From a checkpoint of a small mixture-of-experts model trained on Wikipedia.
Training: a variant of SOAP for the experts, 6876 steps.
Below are experts of layer 3 (counted from 0) of a mixture-of-experts language model. Rows are named router (the router's row for the expert), gate (a neuron's input weights, with its number), up (a neuron's input weights, with its number), down (a neuron's output weights, with its number) and show model dimensions 0-159. Each number is 128 + 24 x the weight over its row's rms, rounded and kept within 0 to 255. Numbers have three digits each.
After each expert's rows: a language model's description of what the expert responds to; "gets" lists some tokens that make up at least twice as much of what it gets as of all text. This comes from a sample of Wikipedia text that the model never trained on. Tokens count by the router's weight.

# expert 4
router:085120142145108135133182170146158092128142131134101139176121113107143114127101091107139118096119136137129179104161109099135120127093179130149109140131119149131141134130138128101111138130144150114117089129133143099108137120124099118107121105131169153136162121117087172165101143140092162121154160123115125181121139116179185097115161119122110135109113061143130148122148116133148127114149159156112103143146123115138140115164095127069156113149120097118086110072107093160148153135112146
gate2:143127149147176131161158147137104154105156111131164081138085143069092193138153100093104150128146115161133101124139124128152135144094138119106071110118152142136158118137141115152180136127133155156149128155132113138178077127152138120115074141126168127110120153107145143116091149094188118087144122153118104125147118094128107102171108092174136098097128121163122100110118119152148137166148100110102128115120105138144135105094130131149139127131114112105113109152145136148143125123134155
up2:165125115108121087097180139158138095161111133162169144149183152131130149107118147153113163149149109140152100109117089171101135153144147176140110106126142106119133144100063128073119096135120107118088132137107145101113141157080132143124118101108080169117117092143104162135143162138103117125166130119144182138162135166088138129121147151129153128108133112130149112142133084122107134143109120132112079131155121129100098116158145084143121113157120136115136163166140101140117138122139116
down2:139139170073147108119129126118123136113153145142134085172131124154118147132112133156171116121103149141102080110134130144154146176127157143153086142120134173132156125142117094106130061158127100097102197131131130111083118176125127130117116093137150123110125115130101175054117140111079138096142111114121128126149127117147122147173127138145108162108112129146132121110166095114137095142125132111110070126128134082117124149105124113110143151134140084138133166115154097123107157130115108
gate3:166127104132108128144120152102163157162119109159128118115133139164142132135107137122104082130077138135105131126128125132115180092116150096153103133149128146095186151107123131159129126124128108118089141179070121127121114134109154113090157134119147129121112162113119149142118141144088123112141112097132136135205108111160074137107163112106121111106142128166123100128107147109096136098108132123132143083142139111168096155085092104131164123151116152150111133116137073111074118136099163
up3:126094106130152132132137119133138105141154131145121113113127126147122175131129111108184109109116150109127090162131147131151122151103160145096144129168122145134135120091143162163168130118136073163149144106105127131099087089148136119141110143149128096108080153128100133106140094144155141151102167106128130148132096156080118112107076097146118156147129125102112141113103140117136139136131139119090142134115119135138145086168126154112126133090169116103150148127141123140203149203111069
down3:138122106113136130136165140135089123127134162115094119141161145092141101117140073112142167148129145138123093158123114111140107138147173122141107126157150139143172101103129132138179114118164103130118146134102083158104119117162117105122116164134088092129113133140142147121177165141120132118087117133100126150140143141064130138117102092137116181149148124134121145115149164098114111099129081150100168082108113133128099122129149108094150133104187087112173134095100135102130142121100089
Place and date prepositions. The prepositions in, of, at, from and by, plus month names and years in dates, as in election in Vermont, 8 October 1996.
gets: " in", " of", ",", " at", " from", " In"

# expert 10
router:152177183085110158103148145162121108129152134134138143151135114143136155134148132126072145129141139119071177136130137113097154132149163152131120122100161118143162096131110107105138151098169118142113111117104109126143122133114106097127132096092176135130168132129101168175110185067140131124128152106113135098155118142130149123115141133147120159108138119122158112119152100124164098176113136144156150145120172125133142159145084096106116127114123109084080128098112083108161125132121113
gate8:101142120136128115123132116133157087151166123097077123109195146127056133140113103101154096094129151120137109103125132145124120127121188122151104159130123158147149129153146131109148130142167117114184160137074143134092129159130137134121086164053158128126121133099112126132112119163097139143091147147098156128104146136136147146151118184107120134122106109101120130130130082124091093120099179117133099113130138115154098154121150121130115142150105107133105090102144115120120150128115095
up8:108134164107105121108104088173146107138110137094098110136156158119101148106137102123138135146110139174139126144133141079068121125113136138136105115135084134139115138128150172103105092162144109122135116158078149119100136104121150161123084175097130155163088109129107121104141117129137123101149131197133098155100119172168130152151117139128111096151100118106129145148122102115124089154116173147094150137146133138114141140084158128105105185097117149101132153089130126111144098123099124
down8:130148130109109104142125102115187108133134137092092135147167081111097113080112104098150122165100183162096133118150142169180186128149185134125063162113154146142166097103150125128113117132167135115152131124102142130096115126132136125105119130109095129121126112118121155144123144155118132084154147136143143134108135149153083135177129119135135115145122139112139117136108111121154127098151152155130090144123095153166127147109104099146139152112109097124088129124134105169114156077121162
gate9:141160097147131108141099060108107095147149167112121143158106130137142143148151128155104126110182197138115139147113139100108083114139146111119137142103138126137096118106152085128125130128089127141124089122125120153100164100093191130131137116119192131078117121171135121105157101107108124130128161120102115125136119093132142130140143122099126114121099117122136150086128129131143110138129117124100081095162107106143127118150107067134078081185147101133133138118146160135125143141154130
up9:120112089139140105121164129131162122139138128122178088097141117130146126143114123103111191136137123090144118118115139118170109183111136183085153120124145106169172133154119158157153083139145115096129143153134163128138110163118119160123119151145139134092152099081169154125126110136144129147092136130121108109075112122153142100102108102171129129166139164151144135152160138137145121140120105182105130110143162111113149114146128152204128136073130134119142104137133104128137132161134097
down9:091161103154128099147079118133191109139131142120142082173146101106144141127159144165133096118088122092133132167125110092104114127130132121122120101135167094178095144154153088106107152111081140105121097134120131120166105131164124117126154155118147136144127127174079130101077131148113141148120140116100132149150118115156142152134099125089120168091138146069111150117127137123095123099142153115127114107142089141141127120138153109108139130157160109180106148125124122148131148077100109
Articles and determiners. Articles, possessive determiners and similar words that open noun phrases, such as the, a, his, their, its, 's.
gets: " the", " a", " to", " The", "'s", " that"

# expert 1
router:144128196158105115151156163135131099119167108124131137176138148128101096160159095140109124145144106085173154131154127102125138117147089139160134153126114154119167130113128113147181147106167121083089098115175141162106127111116140107161144107107164094094143114141100095156109164101178115111123168092093143127137132132124143121130107068162099115119136155104162114135114095093131126111091158144129118134153115120105142102139126115104150143156151106130112100115137110117152114120133163
gate2:152140128152116080144090131120132152135103077147105122142170131128185116110140134123141152123164117113157123160128144150129088119108070134085135090148136128118108129077154054101134151088137066106122091100098126128135117139117092126123158139168120151114090131132139080124142107128136130127081144137153110150099088121086144106125095080100140154107134114146128136144114145162157103136134136111118110086111122126087120116121094121117095123115133107098135142107131139103165101092131123
up2:131108167134133130134116087140086109140121123098132143114128135160102136133144122118070155136146094101116141183108151143128115126137118168130114118106109108143157099115138129111147120099135109139140133102113144165111156094080071132130118095120102153145070174136134100122129138075129115133170158145107176161170158171128114087107163146111095140143132132116125152109126090102140143150159127111113166118116084124148153084061131126123109144092136133130130134132132145111114092074124135
down2:157127083096104116135164098122079122154164120120137158161117148161106152120170159113122107132132110151118146131129133188110137114117125107132115112155114076145144159109116123092099089103156139135064123079147154092063145111087150141160117117151144121136113149136089119131127121119132146118136143137152097142137077123140119162179098099134112112112108129117133149143141137123139141144161149090095134146121170123128127175143134136170146131115205119123142157129153151129131142137162119
gate3:132115130102183134135149150085167128155086103145112120137130104129093084127117048109104114142136091076125127124174149124130160132159121133119117114099137091131156115106093159129148151111133107187154083141134123139111129136144133136160163122130110160132144118140083114121126135170139168125106140144117170120129172152098120110193121119141108155117137102128101158105127145155119102129109109135123095095169162140114125112152117125132138159140129134121084117144153118117163141163163172
up3:075152069124167120145137141131136122095153182093140143144152121128125126142103146121168116106173151166125098165124122128094120121109106135105153116152125170117085140139157121094140095169105120096098109124156109132107134143134144132123071135117102102118144074054186127136161120153122128164108137100144083138112128115123102146133133143139137127084109154139149117133131139185118127131151138144132127119105142120176112167084161096139120095110107114130118117127143160144115144141109106
down3:179178130092080104113140091073092127129115073150151150137137111116150162130092071134118117154125116098142132165138174137142130121111134155157123158090115123143153121113104102166138119116154097083164120140134133152118106081117110105136139112140113112133129092130117119169106119124140120115126125136165125118123144138089190114140125141154092105112119136097092107160116108131120092109128059120134087124145127170128116166156145103126159119150172128114138152112164106139119121145127128
Opening brackets and quotes. Opening parentheses, brackets and quotation marks before abbreviations, numbers or alternate names, such as (UCSB), (0), "Alexis"; also pronouns and table line breaks.
gets: " (", " \"", "\n", " ", " he", "("

# expert 0
router:092154135198107114133143106164146088078157144099123067151113164111104118200146117128131143142099176094134109152097125092088117124156160125121125114122180180110110134138124128119161116131141107114150132113173132107130110122115119096145131160103150128139136080127152116177101117105143137140129133103099142124073168149119136117094139143140155113136146115119144138122154143131113140135121161127075151162112146113123154123138125100122077132130096098138139093109118134147117163151129117
gate6:192129123137104122144105147165146133159114141169098116118112112126130121113102098098124160129086139142154121152140161112127161097132098137151112078102136139097108054171139106098107111149130111118125120155121153122138092124127105178075097141111148131134114121076137163140102151119122157096114087119124131115082121105140126105113109133185123135110168101164116140151131120126073103141145127142157106151100109107104171118134140149118087127112135133136153148145138120111146109123175172
up6:145129126161131135165133139140067154097113145140110111142147114143153098118081143133125144129127133130137111104128115091138134112158155146128104130130174174110101111177171134133152093178172091117152089104107136111140097092135082124071141107109146171151131123160140130114127133131150136094130089130135129134121120137162066094118146099148138146118125129196119116154104098119107122130091139122126106122134097134140149144127110148095071147089119110145126123094093139165168107141147139
down6:113123091138108098165131132147148139066129150157131137109150136151128125106129115121126152141102186138096103138104153141126100097112128113149131147124177101142066126136134166123109161129139145089148102145120094089131083078120088167116095107099162115171155140095120172105119089142099118148125091112144117134138168148115125130109145147146135121086094119170106139132135144168098145140153122131112098169155107094113118135151127132127072117109119141116139084121119133115164144108119167
gate7:081168177122131093133116134117102119135128133168114112146160139100114127100099130132091141146131130119095174085101158153060128144125128114076094171133142134120125145158097114143141118145146139162145150152127116162120129090098142117147136102143115137126098144135144096101139163165089127120126144184147135157094146063084109108144109136138108133121106122134159146134132134120127125144098114131142147119118200114111096150144115107136113123132100146153147127183121090131126152145070125
up7:096132191121128122136118139123144123135140129168116142124125161139128157130083150111084136110129134141103154076095162125082127118133129107069115141117113109117120133157112108164105111144138137154143154149171125180145133109128115127145142109150128134134105166100133123083137160154113126148151146150150139162101166081085086091144102143146117138112127140134165133132152140116116131158095106131137148131124191126112107139166132113144126128119095155168157178183115090138111145158073122
down7:121155164099128100145108139109015090098133103099134120156147116165127141105155134110110160129118152141147128102070140132122105157110130126105070105094173087114144045146118146125142166137111145147150134156143086142114122106121078127110114139150098104127145151154096092121148147152173109143113128117123100154159137141140119163139129127106114150140157156152142153154119156104115105150110128134122149113125108096135136158120128120144112120152117135149132132141125123141138113127098154
Capital initial pieces. Capital letters and capitalized name pieces in proper nouns and acronyms, such as NASCAR, FC, BBC, Army, Council.
gets: " F", " C", " R", " B", "N", " M"

# expert 6
router:118147106120113127092150180089139152178121087132077127188101139126111157121123076119126118083132149086124147123157139094117154117106172141119111121112147136092144146137105125137124171061095126155106132093128129139129135118121098117147132103115118093130138118097121122102135155122153148134090147093099122173133156099129157132161138101145111141119156131098167115080104097140144103152097121102149101161151114171130159161132157099116119120135134103154089157099115101119143110129107115
gate2:128173126129137143106109135117137132140141071138149122154178136095145095108136095142157133144113103166093108105128107104132103117079131125139164134091097161120134136157197106138172128078131152148085129146119119114126166100125136109111138160142115144124146128139144105154081109157148125128144134138121154125104133103132120124111110160137114089103092117149151136177070105108085102121174145125127098128143118123125103121143110125117121111148142141116104142062170149093147072157113148
up2:110134165119132120167142141121083151135115149112120147118145128140137057146181153152163148126115134106110120119191095098148109127160140104138147153093153162134163125138137110099121094137129133111144134146144134115160140144108151159144136095124084098140159184161120118124125146096118116110105137160132135161139159128121142109136175146190132096118104116083134151122134114077124152114153155142171143126132107152143162127131075151076117150135099111128120146134174133112100156123116168
down2:145126121159130115100163114087120111125143165138144137113126117133114158153141086166157070143129094119173135098146103148147114123115125104101115083172119107131101130149114169164078075114117134141120164145147150143124152154148118152131152158129143134184129082115128164146100087099149164145124164143119092111124140150130115155117130121117109105138164117184159116125106108159148105185116171093119098160122126121120136159110107135122114140104137185130143120160130158117129094128138131
gate3:111090125128172111138118069128140129133155122153094119113141095127129189112157107131136118097151150163133167113105146165141139109118108162097111129129148136171144155127140126135152105085134125112136139149149161144138097136142136086116102154151145125088126148138124104119124142109150105079143167121094117151133124075141150103113123130145123136174122107179107151145113106129083129132073120090119134146138135184107100070147140116063137157116141117111095095105164110104139141145118107
up3:131100149116139099118122074138129147137146156130115132139183094167132106140106128162125126161125111120091138129151108122129091129106112171117149128102141163149109136157128139149193077134167133140104119139148172117114090151157105124129128155116091128119153189123082107160137140119089098096123136125154086111114135105119139079130167147125125173143103126145082128186182134149095122135121171133107105125117141123125093143098113108124102144154118153112139104139130184119145109132113122
down3:203139113146142109120118135095109163103105102141156127135133130155145104123188106122084093133108151134115113138099097106159112152152148126120124132096093150130143110119090126140167132147171128147133086108147124149112187130085135089135175135120126137143131109118143141109129127132106104112147157105106131137147184141099112091133128099144129078133111130192185104121138107125147123123120175114117150146115137138072135128122166107149144117146148126087120121145108121106101135155074131
Clause-linking prepositions. Prepositions and conjunctions in narrative prose, such as as, with, on, for, when, where, while, up, over.
gets: " as", " with", " on", " for", " by", " over"

# expert 14
router:112126154127130135098121123140132117133115096115117152167125119164117107132146078142085129086125109121151137132145140100095132122186125119113107121106188156146112114167137133127126133093132139108146150147119136105126089079088080088167142128104110114149094140116151125149110121089132158141141156155113164117192144114137163100153128125141145157159201121139142159137136148133135116106102152137138115142162145125128122126125119123129148102140104067155119127103064084139099076128124117
gate0:122118167131143097123147119101112133174115153124145133088114112090115136126131126128122098130131122125126171112132154099086157125188101090073139126129079141074114153076111066126132115153117117114118092133157132131170153116120120121102138135131142107125122140156133138104107116127130143119139107085123076115186128107153138126115148078166140147100155145116103174135154111094137120171144172136126135109084094142147118136124110105177130120153112121154164176099108104133129151119142124
up0:133148134147148142137106087167100143140138158162149112138136137124118122103117125095163118126124121118142143125121102150132174099152118103111182133126093147134093152102121094117150096115099105105147149140181117090151135102096088174121162125156130091104125126170132081101167089126152153126161127126152131136118143074153140144134116121150120145137101068122146149157150119151107146176157141131139080143116063127100117147129134095139117139131157102155151126116077114140125148143174137
down0:109112092114106099116118082154145111160132105107131110121176150134137125135171128092145134148173129138174078115103128163126116144138115172164131123111118116136088072164100129130118115119123119144117125129141104092183111192116136137150135154108157113102147089129121131168160097143155115134128117135141141144064143132147130107099130193137090093097126078137161124140089122130120134151138148123113100093134097146127159126152139112122088128133183162127147130133111094142128118134110141
gate1:124152155147139122128112084101132142126111103122115111145109093153135128103124161148125149120118082158117164115145164085153162117126122083124147112126086114148093134137139109103205116102104128163111123154117139101120149165086116151144117098108133156135121141128097156128134116141102118088095110130151126129157137134102122104138112121099149128147092151122064144135107143135097067140139103127095124155150120134087145103118108130080135143077171155126062130112138121126133110132112189
up1:133169126129103095097114111124099162110122084118130181158120112171132130075130110135178147104125104149115133131149141126177160124083122128117119148178126113127101120132118080080175157091137124168149106115115121134128121177076121131130105100118118138150146120148113111135128152138107124126101107136107132183145133105139091108124123109117148103136045097137102120104146108108111100140135128135129130157157096164119125104129113158093121173145148157090117111110122113121159103151102140
down1:162142110142131163183119094180157135078142116136140119122096134158079109137112120117116148120116120137117112161131083129128146148123099155124115138147157112121170154121102063131161099127116126131116129133154103113122075156103146127145124136094144144097141105121135139146151088131122133158135111131158123128149091100094122089135108123145157172121063125073161103143136126154141136135122114123152120170147100111151100119153136102112131129108078132112165078117121127088176146096130093
Punctuation marks. Sentence- and clause-ending punctuation, such as periods, colons, semicolons, closing parentheses, commas and quote-period combinations.
gets: ".", ":", ")", ",", ";", ")."

# expert 5
router:103115154142152135138174117158147108091129141160120143159130136147112144174095126139078156141151117139161141103160098084100105133142146154102085140106189133115171118165107157127113099089147120098132139146118103129110096114066117112168164132145138117122128133110109136162124128084119118121105127118138138152132142147113140135115136079165125104162153121122121121133129157139130101154116158112136143111110149130080102092173125111132149115109117098122103119084075151106169097181126153
gate2:119161129152103143118129092121138114134100172130143124142122113130154147181112113109127120166123113115151111099151123151098101119142167115109124138135130151127178098094138139142105111126129100145153163130182089181150140140132104178158133160144128111145128118155120096094147114093180141145146108119069123112108145118120121127140148121097128121155139165167104136124153180156150109099121094138152109168123164133162156187137164138138126132133121081123162109128099141115085141151100086
up2:099137124077110137108121173150149151136133134133120125107160136151124150090150115158134107125149126151111141113111140158095127130165101131103117127089082142135140117163084129099084161184108137165104132114096119114120111110123191130105101143127096080140108119095179128155128113112159169116145159113148170078113097160137125103126138147106135159110116129146145110130121148111092114119110146151155094135101105104089115112136114112124092119124081176150110131128122141160103128159106182
down2:097133148148163080181148118119122120148139148137127095142113124108136103104113157114126115130100093139137109130089144115117099103110102150131116079134137098159158154076162143132145109132153104110107141162141137158139107103111156125133144135112144115176116125123155094099165101125113113132146119134140142170093184149146128095124102101085147135091111125150154093115161100118164077155127138118157119130116127140143111087141122118135122117149132079148122065182127097130178112102159100
gate3:150125141120148139116097141104109153128151097170148113148158125166164184135109084145110165190118081133129125109094122077165155092127119077142115118155132115134122095159138120108140174110139146151150144180123164115130076132086143112151151111123153099134136127113093144087126116110123123120092109125115115101118152138125137139140098149153097150161167126087113120114105182131172151133136164129131087157163147160165146160147111122120132135142132095125119150144150138129116109144141144
up3:122132129162086144131099125135131108083116135090121149131128112121107060091129165122143102087117160147145109119125135108139107156140093120142133106120128129115111120058104148164120118111111096118128134083126084120143161097180093133158106155086136142136132119090148139178128083081095110181142143163127117115161117130148113116119126148137144136111103113143109114149094100115118108127107135129160179105138102139084119139071143111112123115127124147123130120122152106080173109111136160
down3:154134121142115121140103128106155147103113110132109121114170139151125136087143111144130141127099113098127129152170146111099087108110142132114125154136167114160120123150094118130121158136122088111145116112146112113107098156137084151153169132120091102141139137142148188140066130137152139096122139175078152110126138163150130108143088072126122100108106087105123127173119152100115112144147127102118117113084135124098150115122131143064136113138122137162092123125125092193121101174147089
List dashes and separators. Hyphens starting infobox list lines, table pipes, en dashes in scores and ranges, and compound hyphens, as in fourth-generation, 0–8.
gets: "-", "|", "–", "/", "°", " -"

# expert 13
router:120129167115122098140150140147158151166195095114124119128137110134129139127137081132134114140141134108137127109148147125124164088101139140123125087109122181130120125191129165072151162126108125154080143128105127099126085127083111114155191105123180134122165125131124129131091130112123181152138143110114124124124134122160123086107156091149117144122169117135109137101137147113143123124070158144084111112104150153111151104147108128112152106161139077097115111127136129157167128115115110
gate2:112137135119167133119098134110075132147134144133170092131142106120133121111111145148138141134069116156149144146117130100146140120125132115112129123183118110153162171178138151145102155115128138166073136130139117113158140101182150101157153124147126083145120079112147140159130136125113114135086189124109158172125136118131128151118123088110136158130110144139130104123126120094151072125147098161130113173137121121096131158097137140131171080190109127128099124152128146129132152120073148
up2:121114136128106110099114082116174129151117135152086124093141187120111106150137130141118124094163131130144157167115130116106141149120125120145148109114131134123129089134128102127140112138114148123136143123134141154115092113115110158148112097100162155134125213162099129141126148141131106123131130122131092111144104056108134113168148121166166109132125124085111137165143117136131177144090160158131138128116156099125135105143105112102128136131165112113099145148150160122098082200183089
down2:114116118118129127119143121113178146109141164139124144092134141088151127089131147161086176101125106144149120067134117158126124134135132137128112127089099164127156161105124142117116135114171096139167098143118108158172116133161114133153154142113109172120145089145146118139117116118172145076104131138081160147125124166112156133137128156084118128112155122087175150102132118175101097105143149136119148119100173077157114154090174128133098132136148128125113115108100109122134119104154176
gate3:129126122147152133122104133106112124110086125131154100091161112126174113178158150117122130144192129142119161093142102176154136087160100173120135157121137110149140173146153119126099137115163102127141161109161106162103098109191089117162171121152108166121105173122149125151105107135112143143113142157100090137164167147153139152129144102116159119111160164136151140136129076131109124085136155133134128119144136124087136120146140124127165144173129103122110139095143120139131143152129158
up3:112170159109167119104097068136140101098165150115149115101172121081130124202140128112127127125143129158126141096149112160122140110172140122112141122091143156107109139163181131146127142089148129157143164089108146137097122111159094130122125101147134114104122164129115136122098109145101151127099087116114112129143167116133151151106093092113114113111131118181134193171134121098138119131128133128117110120149155130119142125098114137128162108150117087168136127099125128126087167149138086
down3:130142125110121119076113111140120131098160171147146118119166149110090083138076134149132127108151137095136147153142110175161137122152158165089108168104113144127134079169120143155118171107130129145163143125173144122098137131112101145106135125134159085138130147092124143129147113114119125117063083132116105156090185140124154105132134158149152107139130147122094122121135129123154144130076177124117104164178144169161130138130151143134152099119114109099123131139142100117084143107143113
Numbers in data. Digits and numerals in coordinates, dates, vote counts, scores and tables, such as 35°27′57″, 26 February 1871, 54.88.
gets: " 0", " 1", "0", "1", " 2", "2"

# expert 7
router:099140151134152099102132155151134130117164159113079150147112171123114139147119146138095163123153116110124125127130134096099139116193133120133112135167133134114109148140153130087133129130138128149074063107118152115150130109141083125108138122134141112164108094118091117125147114118144134098158117097148121135167155093116119137099139162131128142106138097153171157113198135107117124108142164181116143138142142128076180164131157134105121114121144106137131157104081130089126071097123130
gate2:108131121115147133179155128113091132089132122074105143141145137128164087094116126084115154105082126106114087115155136124116151133170122120138112142114148095102136130082154142122143086137105135129134120100127121163133157109129134147127153098123111065086095120143097155116079159168152081131132143090133154147138135071091134123138151128160108092162121104123138130141110105123136148131136173147124118113146157135077109103150129052145139146144115151139124139142129114096128094105104136
up2:135150086122130098079118140130080119156138091124114114129118106124098106157139157123103099140142164115120167108133139093109144116095125154139166118132168141180101147130109116142149143129159157128172133151153130103136105134134129102137093161149124188124108129122182120147118083087136143116115128160129088117068155130169175113086116141141117156094110106117146108155187139147139116159132158100130114180099113136134135096137131105120152125102125137116146148165162131125104163136130157
down2:134164137097084149100121115200113151157099131094108181134105152192110122126158114184146124087098180131104158082152095132072128135143116157173164115137118138126125110083139059142163139157122124107139107110087104154122108100112130119115130146149125125136092133148130130112154138160154117114149088107129121158125139123136082126132135103139161144140184131147139121129103153131130135147123131145139114141112114145104162129097138140104091117108122131110117132117139102108126165141115151
gate3:106150116124087146134126153146134135108082177132129171119153186176107105167135124142089135144164124085101113120111138138125088094138111201104076159144111109105152121118146136122149141133079139105117166174154130110131144099128135104148125132130124178154094115138134097115104132116126082136105126118129149116174154114172123110148087137124129136147102157104101129120132153126135094094140131106154119105139069110083135133097102104154114101127132124108142116096123107160127144133157125
up3:121127137111136169103105124124174129163115128131187119124125153104117146124117135111140117113126128156108140176092117142147113118115121135139100149123100127125184137072096147131102153139138079158120084113129064157146108098160097131141138131114079125149110119153136083120112113099157108127117128162178131144148101131158139136104122133143130075106131150117107115115126094092180173100113154136140116136121116108127109130097132125123084167107183096100164100089127149142138124148131087
down3:113166118129130121082135152090125180110089100113112123114135145108147104111130106139135131126147180106132167115165108134151133109103124129074147102101139108144140110094150141137134101151129125118173113119134113159144111135115041125129126137142109131152157127122165123115127110133129123153119155170099119118136130136201101101180101157113092149113152121108120145174145079100114094104145131102091119125134146129157143127099124132082106153118123138143132100081141109146086114109128178
Headings and table structure. Line breaks, heading equals signs and markdown table divider rows, plus second pieces of split words like s-om-ething, Max-ine.
gets: "\n", "==", "=", "M", "a", "S"

# expert 15
router:089127128149141146088157153158155129156150110140111116152120139193111135137123144116104182122179130156104133139165134090106168077172162134154098126128160148130156144152111152132103123138115130135159104158150122073171127121122061077107143097131138108115120150112073186150159107097153135129132106136112165121116145138105117145157140135133098138136121146104128141122121141132161083134107160101102177115117127149118132102109162120106139079146115112124114143120116133139137128110119148
gate0:160140142114153173133155135120172126123166109109150142119170172148117115191164118130078157136094134126108134113168142093121123088128115154107097161127149123137161153131120057137171097153117120161142081145184145138154123116109169136102105159132097101122139129098118087150127113151166123116126112094125137157118121135129130153164121147097155152119123121110122101098144139118132160117138153119131125113149146118104116118153174104123133118127103118154155148129128074168103140182119146
up0:081110128121145121152078145159097145155107150087111104131099080090129156106143166120192146131127116146160110150115126156126133111166179118171177106150106113102087116082156161122104154087120110117126157094114145109097114101151126120140153096134156153138108129146157134127089131098089161157100173109100136128141106137117105120122116110122090116106178135141140160143127111141122097132114111092149129138109150109108167115076100152124131132109169138129115143135140157130112131126112114
down0:124154136133097141131127189132171147105125079148175087174115135097127131155099125118114123091138106136123173110097169103119169100117138131115094114153124143128102111111145163106132110161111158149134100133159115114092161116110142145131115140101151144126115150091123106082121109159124099111128135129118156147134117129158112165104146137148084125096079130076082121134127143178176131109096125151098151125131128149093117148083126148121133138097101092111090149138096146128095137101159127
gate1:146111135138109097122122121135153091140106097144117104149105121109120171132124135118095153149161127136138117186095143106182140117142115142154087129161145074115115138157157104124126130138145124117137125096120144107152115122146098152103108152097116106135110063117145129099144128141216110154136134198127105142107098083132139144168111136138084171106144112093141129131141147138153156129162120145108107140092123117108132102133122149116084099169146117095173117114117139121105112103088125
up1:153141121157093109126131106107141110111141114108146130129140120110123153143113109101128179138125120097170125132136186143148123160147105137129122095159147094103128099094162074107144125183116160109153109119107144109122131130132076117111125153096137132145072114129139152131122102161162101140171123153105121133112142123136140127137119082134129119108129098089135130097095105156099149104160167184104112142149123140087127118108080171107112112140167178139153173140130134156085128122113175
down1:117127084122112111142131152122116137108130130127111155110118120139162144128145123129133131102154118117075147164130133096145112132150083129168145158111172089145149147139133086079120138169125120168139142096143089093166145173136145123105126086173113181108145089126119102104166107137108121111107124150143104149083129111135106145120151118136086124126138148118107159171188128168121147100098109120158071158089173159118092102117132137145162143128106097112112126117124115118159126121100126
Mid-word pieces and ordinals. Word pieces like th, st, ed inside or ending words, such as wid-th, short-st-op, 44th, plus common words first, time, War.
gets: "th", "s", "st", "ed", "est", " first"

# expert 9
router:144124132149132070153113109116158120102125141143119087134126163157146126124127098102145162148166150133111125158112156117110122116148100134162118134139124144123132152110160125091167098072152109112132132092097122126164119105121072092158143082116135102132112141091100142138146145116088177131117111145117123122194138149154113110080104122119141115104143118137128172122122111095134100167139137163143114148148188180145146128108153097115104125118166124094113123145160143131107148115067132
gate0:131134124131107154110125113146099078143139119133084095110126143130067108105116147096140144094127158115141143132105150139158136172138091131136140125120122155119096121126090135094098190155141144143177137120111109128100113136137105117126171177157126097151126109089120145146138130166171160142110116125106137164095128136142118126085095101098113124086119173098098150125167155110129104102107126130139131096103144125132127199128159122127153179102143158125139101109110105116148102099116170
up0:133126144134137122161151156114158145084132140148186150147129113115189130153154078136112125162143115151127101137156111117100110079115152150102112147142113130120149108127149129135153076104128109093110129145145130140143126125141146137140069099102106148110129121148138127116098120099078090135128142116155105063183124105098162138152150158154131147153127101136144123115099088131133156179177154142124109157150090128131128069140115116117101072124117110125107156135145135122096151138131108
down0:132125162124118131129122153145196128165179109129115148104099154145126155113135128160124134170116156122136129123144152119158126130086148089117107124177100115086121188151159103146150160117152153144112130099117164129143117184126143083161118144114145153142092109121131098128088146121159166145127159114127105068133102143092092136098149097120150122136148111135123123091123170143152094138176154149132121132143112142127135101143127112126130143122139082123103149098074146096133110110089111
gate1:147149132095122117115135107143137147141153142125182102130135144141097159110095120152117123167151136136121119153092127109163136186092133164096110118178194105117129123113117084109112092084105121136151109143133137097117099125107130087104127152124158130094089082110117144125106130115128098088132114098154095118155125134098128153128129138143121129089124109135123135118127149099127114132117130141084088166115103165069151097147135121097165113145094098128122112085125172107107118074142105
up1:108153129180119109147100163098127152120133141162086110114103080142098108125111163136138161105137129122143113143154125102094130083129102104127131124117113150108145152146098121133158126165155157122117102062140102146112135089119106174140105130119100153124179158140155077128108133110142112142093111154112103152102135099101132125132114120123102142133150155108111129169133124168122112100123119152149146115141126129129129179093145123164173118122162159127128142183137074104145123202133115
down1:096143109135146117120090146070154107116144071130107129153131093113133140124136125083137140094100142168104163140143150147111152103118150163152159114094126158140109131158150108096099120113160132173135140123112150128143160168165102124122142082161112128137109131127134146146105102146145111146087159091124194141116186130140113102138168119122118106153125084135142135083106176150130144134132081138179113124130111128159127105113132140126131129173175150146134111113110090116146106121154150
Copular and auxiliary verbs. Forms of be and has/had after a subject, especially in species descriptions: "The species is endemic", "It was described by".
gets: " was", " is", " were", " be", " are", " it"